{
  "n_layer": 14,
  "d_model": 160,
  "n_experts": 32,
  "experts_per_token": 2,
  "d_expert": 96,
  "d_shared_expert": 0,
  "activation": "swiglu",
  "moe_layers": [0, 1, 2, 3, 4, 5, 6, 7, 8, 9, 10, 11, 12, 13],
  "router_score": "softmax",
  "normalize_top_k": true,
  "routed_scale": 1.0,
  "balance_loss": 0.000478,
  "balance_bias": true,
  "init_std_router": 0.0161,
  "lr_router": 0.00168,
  "vocab_size": 8192,
  "norm": "layernorm",
  "norm_eps": 1e-05,
  "tie_embeddings": false,
  "optimizer": "muon",
  "lr": 0.00177,
  "beta1": 0.9,
  "batch_tokens": [32768, 65536],
  "seq_len": 256,
  "train_tokens": 348500000,
  "steps": 7275,
  "dataset": "wikipedia_en"
}
Below are experts of layer 7 (counted from 0) of a mixture-of-experts language model. Rows are named router (the router's row for the expert), gate (a neuron's input weights, with its number), up (a neuron's input weights, with its number), down (a neuron's output weights, with its number) and show model dimensions 0-159. Each number is 128 + 32 x the weight over its row's rms, rounded and kept within 0 to 255. Numbers have three digits each.
After each expert's rows: "mostly gets" lists some tokens that are sent to it at least half of the time; "comes before" lists some tokens at least twice as common just after its tokens as in all text. This comes from a sample of Wikipedia text that the model never trained on. Tokens count by the router's weight.

# expert 12
router:095134103122048083119100112138166128103123130111041098096067157152156155161065131136087139102119102137154132146107135127114155153158155112105167113116134166149087107154105104079130061146081139136111185107107089150113159115156158137183188147134141093136201095136127150174175086176070162123119175089172144152106129156167194161104142184077113138109103086079139129103107097196123092132173119077181149115111101187122157165144090130145145150120129093144153152115128121162092161127054128
gate3:132150098090109085133160124122127132117061136122103059100148092131061151175128132114078147098169190138047121161087124088151183125095075114170146167119112152099082080176105125100135163195134096085140078159139110142154165115151099120132134158149114127110099112141143093088135163151163132052186103146191116158139146139126155105120111133098143127135104095095146084212157090105134107153151153153151126171129101133138122134084140036137100133070121200090110118158164092176134178127132105
up3:169075099140093097137111123128058147148153135069121129092167118185107137099105133134146180102133143128151108085107108118134151114177077178108125138128131174107086196183093174112127119153175138120136142138113059130162133111120129115107156135120121150126084138167128154154170182164145111091119101103216134142110129167145128112175125146128198126125132149077075062122162185126131169115107171121149120123132120190169086103073121118120145154093199131125141147173094114096065128156031064
down3:134086159113139156041114173092161163099123127153120141120143176114079124094111170122174161173174142106130113089118165123091168112119129165132150178168121045144126187212090188116151146100107127159112148141093074093101121133118122118104079202128115150097160132097138128139115155170064080119091120132172160118125122109077130150157111136179162137124120085120067152129121060143160133155194140098132096102057170105149092142181097140077071155103149119118132100154187104147123126100133114
mostly gets: " was", " been", " became", " being", " began", " were"
comes before: " in", " a", " to", " by", " as", " of"

# expert 10
router:158095178095091098094142095154134131100103120164134145139148179166128120168159106169118124091098078090080127119081110121169156138178078138105129087151149112115111119160150204085117130100149077124164179096154111069108210094115149204107083140147157094171135140072191114132098093146135125124167158134062122109143155147116171144143168106115109126178121118147142116096089136107074109135116128078187101092189086109163144140168114159104134088118163091114172119199199141112113153123100079
gate3:144100163158114134113143091107186124165079190181177096125094106187125159113120054165097062103125114117108121157116087118139136072081183063141104108153163144174148145130106166173120106180204107105134186173073150134122108087117101150086127126175060091073108144123152067128080122142202127150181107124115154129139171116156075161140122151136115146140098106145103104092120191111107128193141147166170097133120109103150094171107124090097143108111143129152168173130143111126120117134099083
up3:160104198139051116107092118081106114142109156139145071121126116203139131090172146164148134082151125143111142115173139188104148086131112163163122114165058096086121098095149126127137103107178038134133128143110135177145093097178107160105093102076173103135175191133180144098047079147119085140178137102105159134104068125141128162147120135159101138111135076111157158161114119153156124055141150117150175082139076108177143111123126072181163165148132109128124113158109097132100114093132165
down3:186135145142141108129193105174168058100116071118114176126187148169042101144081117128186133128133104159047091160175103138176131135140131134088096194162103142158121142115132068106165137111165182115111133133122139113116187120095172151122146086107086093122055167132131133113104142197051126090118133099131136118112126122172129129112112141115125112157146187130087156105178163092165131147138124078115181117198123100127146094128138102061113146149094109118161125145122088121060139164137098
mostly gets: "_", "_{", " $", " ±%", "{", " MPC"
comes before: " |", "==", "===", "The", "In", ";"

# expert 4
router:146107155098127146145122113157078080125119160091110137150175130139103160154201145153110132095150094042096165180158119147140156061114124159130155104145131163067126093175059105107144200091122080108096100142124064096094159101134096123209100171126140048150130146067084084090131178145126139094135137100085169130183152151107159127087082090084175099184083182104153116125081126125120145128135115109142126144171127162106158162162115157125148138115140136091145123131169150152095124103141077
gate3:078142152117137100115135150144119118092097074140169134053168152099108144127128126054102116166147118073130162161163100166163188162095104105119123111161083137163124068180132112104158127122196123131111088088154193113149105085193164127123174100144124113108134142150123195099135170133139145082158128146126125125168125181178121067107147132177142093135136074128149186069133149138103145119072118125103172147064144140101091154078169115109105102169108106186109072218085112148135114120139134
up3:134150063161143100081119139097145169119109173127143115116102086126151064128143146143142095152129154137101208147137067147130128126146151161132100097199148129111101114175134133159159123113111106075091111108188096127160050120144138076134113121192112166170163196105088174126144093130122147092179135152119156133109087049077101118156195086087126034173143110131120114085082087133117139126118158117146122120137115168114149114180090187179142125110111188082163134110117186151149126150101121
down3:150165068130114136195142118207109093080131139125102141092154175074138166134180059113137087129142083118142116116127139110069114148133047150157164149150109124133160159145032131127158179100112117148172179134097122137143152159128173141107130134171185120109071138050121105087116090117130115107109133159081110090182131107163075169121121176139085150077169152098124115130136174151066134136175141091136155171120131089169097069150111120134148163092099100154134162083133124166115148162153099
mostly gets: " Candidate", " %", " Conservative", " Votes", " Turnout", " Name"
comes before: " |", " (", "–", " •", "°", " Candidate"

# expert 29
router:148144134111137115110149091123099115116086120159104100178145155080075163075149145166106104127086096181128056149167120144110140111134124126141131133098156121141102152136150137109083154098101076118162156089137091126104103160127094182095224084059130133089174146092124074184170139143101180105088139103064144134107101175123217113112149218093111167120126149123140103147115104070166127098139125200143199089119175110160144159113127158140144175138131154161126138091123084171103110106099116
gate3:172143138082148113168167132077150135113142054128128100145117148143111095165169148126119092149114063127143137087068103116172171134177158126055126074124115123149156129189135126113136126097097127168128188139120114092136140146053185174088145142130125165107124103017190146132147148067070177145106122128086150114168122157127112167106140125122113169154149107114149125136189127085133057157164101087184101097137135139102111120224115119140182107109125149106128166130100108099154100108088118
up3:089120077132138123154139068118096114148168168107127113135065107060121123121169149109205167153175087130142106106135161193160111135126148087190128144128172112117116092098145136077111172136126202118146103136117205141146134113083144151115160084085157140143137115199098122095127149120186110094156134076140092094111095036186152129099139088152135169087153092108143175168153164148093172158068104122095105121137150094152116067134103121179093119139156079142115168128094106120129175157156134
down3:161172061108117118158162074109156116142067153114110172118141151090111178105185152188128099163114145140099101169158136131115148171119117160099160112153071116172136118149143101191075182126110050117148152112114126089135172117181179133167104198120159069123097188157081136149144109129143137106094170157112059129049128139132097132143152089092102192066131189125176078124122191156117115124122131098120122123084126104127102116130120121110145135160111123106102099068153124174124072111152147
mostly gets: "pro", " non", " Al", "|---|---|---|", " mid", " pre"
comes before: "-", "0", "\n", "9", "–", "′"

# expert 18
router:141120131153122099127162156102182088104151123138147128097092152127148133141116133159159127166076089105072137133172127111130193068130110139105124185196163129106162084156103138065084125204180096079132101058121127114116054132139126140124085189133138127162129129114165092128113110132069167154150105192160070110140161157051157110168149095098056096124155116154121127141163090139164078114157135090091117121169101103150141160155095200120140127115155073185156083147175112146097131123118117
gate3:111144176075108150084149142116137155135144085064160167132120098139129144143135097102193193137122082189105106081140038164069110142136179112143091124131147095138108136169078146149129112165174123107150085181104105118143130135132132082120135168183108109150114104136126142058119129191111104135092128159109165100135136136211129117148118105121103129074089120161118143140124073086114118159112177125095139152065128112107105103152145251134168182110118094096122115102177097188143161134103136
up3:124160127090052107109180156162131160120120128144145107151121148092122139132117112111134158130093116100170114156159108201113120083080097155171063096131187139129141143117141191154164114113131139162094134186150076155168140126133125107117119106125165117090125100113158073107138176146083105157085150155111075088152154154153124059139100142083126103122112080085092085079127129115077119143162157114100185184148101149145101159106077064067134143134203063135167163165144163170166144138052107
down3:165134147124166133167101160096123109095155162116138092122134132119090112136062150139134103089209121147075106119108125111115141149139124070144171138108125113164132091073174107098133138143097155087166096124121121081195159167125186116155125085136139120098116131187120160058117117054141118082111116068114152226129171142082126184150140168113136155086069184120220146132128131092138095134151172086130147096106170145155180123181112126168137127133068071119128115088095125159155160109100122
mostly gets: " −", "–", " .", "′", " +", " "
comes before: "1", "2", "3", "4", "5", "0"

# expert 26
router:178187093154092089124140181156073119079132138142102141101064132122110124126161173118158179159097093081114082132068123101162160105133162116113192161144142128172116128159126152124155153082049139111119145165088101123114096064119141177158133090098191136116159125119074168125096097161116162137175085150060133151115090177126144117128141136086188112178132121131128083077186109116087103118155111104142150123138130105126072150132115113157141163078061153112185097095143168120113213141121127
gate3:143177120155044135073098211156162073093152110132169172095141162136083131127142140089130116101109103134203133150120129111085078116147140103090097133166148172094089118115123155071136148112111085127176084137087106094160133045131118077110128147168071153202174170152158147160106121153090120163137158158120067143144118168141096130132158147093078162141107132105091114147133177118162158187146094141124175123141135100115149113109092108129118118207133061146061119122155152132122141086164136
up3:204180108130108093158153075135114105148120169110155100118112132135098095148112144143095102123142094132120113164124091112141098129080127207127144128151087154127176144102108118185153150139187127089135111113142161187097153152186171163113090122133098086098179142057074153132134114123120160160103130131152080083142122157145143162140182095184141128097115100153163072130111117128131103164135137123107101095124108148154113018101105146036074158138150115184139113151086193216121129123107160
down3:131089092066168120102093193128127148133130136168121105077127144174121187137112127161154143174099128170110180089172137109113105114155112134108137164090096134084079138086090148086172129132133123116112152177134198159144105127104121115157156132150117166163128100109096158107113180155125156087110059204190143138103118155084165102131092128092125087120066096153068114130129145139108072138067181117141139140106135191158137081128114088183166152133192161137143156124091086084058089123168169
mostly gets: " Supreme", " chief", " executive", "onom", " Chief", "intend"
comes before: "1", "2", "0", " the", "ary", " United"

# expert 15
router:120100182092148129046047074172139192132121133174064156159116130155099109185154135109103194110141121112107135130172154089120113122109101153135198119165101094131103081143125139091135133075109128076088145108097113064141106074150116167217125139150096112073156116114125115094135155173124174174105136118135163106130163141161145074086158118114149136196134147110120112099103111096098148103122102090199103150153119155159137141168095140103167171121149133090141085123163124156124174080073089
gate3:139150147152124116146172118089124122115188176125153134115147142142171170119159133155095145148068154066114126128101138083136157087100127106076102090055166088173069093164148171155161132082173124144087106107175194130128182156151088175146077180141126146122130161089165114150133140051151116120129099124133129146136117168086173152079134123166131090142149159096141128065121109171070149125098166106085111176148044119106079099122150104090119119109144153109113117205094153093149190114154100
up3:170129175112202139131092144115075118139163165099159140114128150136110123138142066122096092129099130149047137159098070158150128106147096096111172130135133111110176125133159127119129145122140130190085098130161130158151179146167130135133139128130146108119082165099193132159124071079144152103128071110115130125160140141172095066082166131095139135136111103160116084167160131100133078125049116146122174131124144095158092165074117059152085142159210232162154167139124129111169185171151095
down3:172086149105118115138119148106142154134138152111114127059150101106144110109130103098122095169096121165120077092138156105085151090145102150047139103089115100145160112118137193152134162138051125131189069099159187131115141118130122126095141142155118184162077124081141150103181121118099198129124150105168139100131093118091135133129181124177080132111138116112031179087096151085127104127126114064137185164126115122133139132135147106140138143138231185181141204107110118076176135115160124
mostly gets: " ==", " Title", " Yes", " Episode", "ović", " Nominated"
comes before: " |", "\n", " (", " /", " [", "ov"

# expert 8
router:163166096073123175102114146159115084123107150115141183175130136116081156114179182128144081124093095111133074132171167149099124131165148174068111141155163119161096121162153116182138124075109155130155160134058081131099162131098133154138133070147152156127147127100100118127097115103061105116095134177084132110179167156194110129137173151085055199097096116142107153128133081138158169122154181129164155124083119083092135166151171141140144130095079037169131136086108134132070130145148099
gate3:178121114093115176157131176149135067147108113140131132137102125089115157111205142084096126129067141054138192174119156149126164160120108163082129120118162146163150137113162085178104162153098073191074148136142095087161073132054123135111154125171094136151177106168115205169139099133105140108145096129060072167138168087135114131128152132133152134082136199153124141136092163146162136109107143166124135162050128129117140110124141123076116199159120113161167068150133102082148098135120153
up3:133123124122097102148145135200090169097116112145144145159128064126097215125173135009090144089106119075116101111151116134140137144137132173096133074153196143159122136093054105166152188128114104162127114179109089095175122095176127159058131092090100171138123080148095177132169113185127099086107112127147126098157132100113131200136138110102140085137112194123126126139101147083179156169140160107159203162118075140166135124101140147128135152151135115166130129129143071102119113127120113
down3:165116082141155096077086048135138136099147093115147123145150114149056159101087092163123160187137109198130099107105129104137114132165125143142129076080118108105156120158092158099066163123176137138165140146179107111151157088142190171156154128106169141088139070167098158028114069147071111129196166104155123163127139159078149162126152185119111167119113065106115124085114091125083154122125179151146103101177138168114129130098142137166104156139149150104118075137130203117157147118118135
mostly gets: " six", " five", " eight", " seven", " several", " nine"
comes before: "0", "9", "8", "5", "6", "7"

# expert 17
router:167124163095094090092115135094160137129180136176159157138140148135132109125114148112126130093170125143143152150163114063182080112124126190122106162141139102062091128152097179098100152152144052133128184137137136090075134145107145123125182168162145079161101191080138143078144139148073186124200202123142119088103089164073134145075114060127135104163161153135102103076090113106124131113147134122129167129107059188107137109137095173097159109069132081149152116084112129138118170147089088
gate3:102134114137142163087100183132152067169141091150148173075149200106162117086153125060143080140155104148136189119083154095132143149209180171145132167140159175124170121164117078159169115124156077128121151096138104080104131099130118110153172093127126077113121184134046116129116119150151117123065118099126151170168167100104071117140100108075100113186135077131152141077125145118123151095141169141140172174109119122092156144136051121130117115154095171138148139112060136129079178122163104
up3:157174159105114145120079104097152236152127147120146038066150094133080189154185137201137164126115071101172152110066123158113077098100109114117113144157157121117105106145129142131068137123083159129160080146115128152146074162137130183110148131113186164150130143153061175094174142127130122093174177129092138084090126131107126137155122167152172140154144133139098128141124083123160137126105174121168078100140152161145118102089148209099123085121144077106098163130158131157108129180143102
down3:148107145118178124163091113091053072134108138115159141098102153078130091147117106113117163147140167154131160136106159178191113111134094156154134095125125148133122122142130123162132086133201129139164082105179198137030120122027150122139165143096130160194142108091137118089109146094140084115126147079135166123177077101110092136168116109159129101139122071092127182102190160127118109146155163188127132142103167130148135146110102160125134073181138153078141088099105110112099195151059122
mostly gets: " —;", "See", " ±%", " %", " Swing", "Japanese"
comes before: "|", ")", " |", "/", " —;", ");"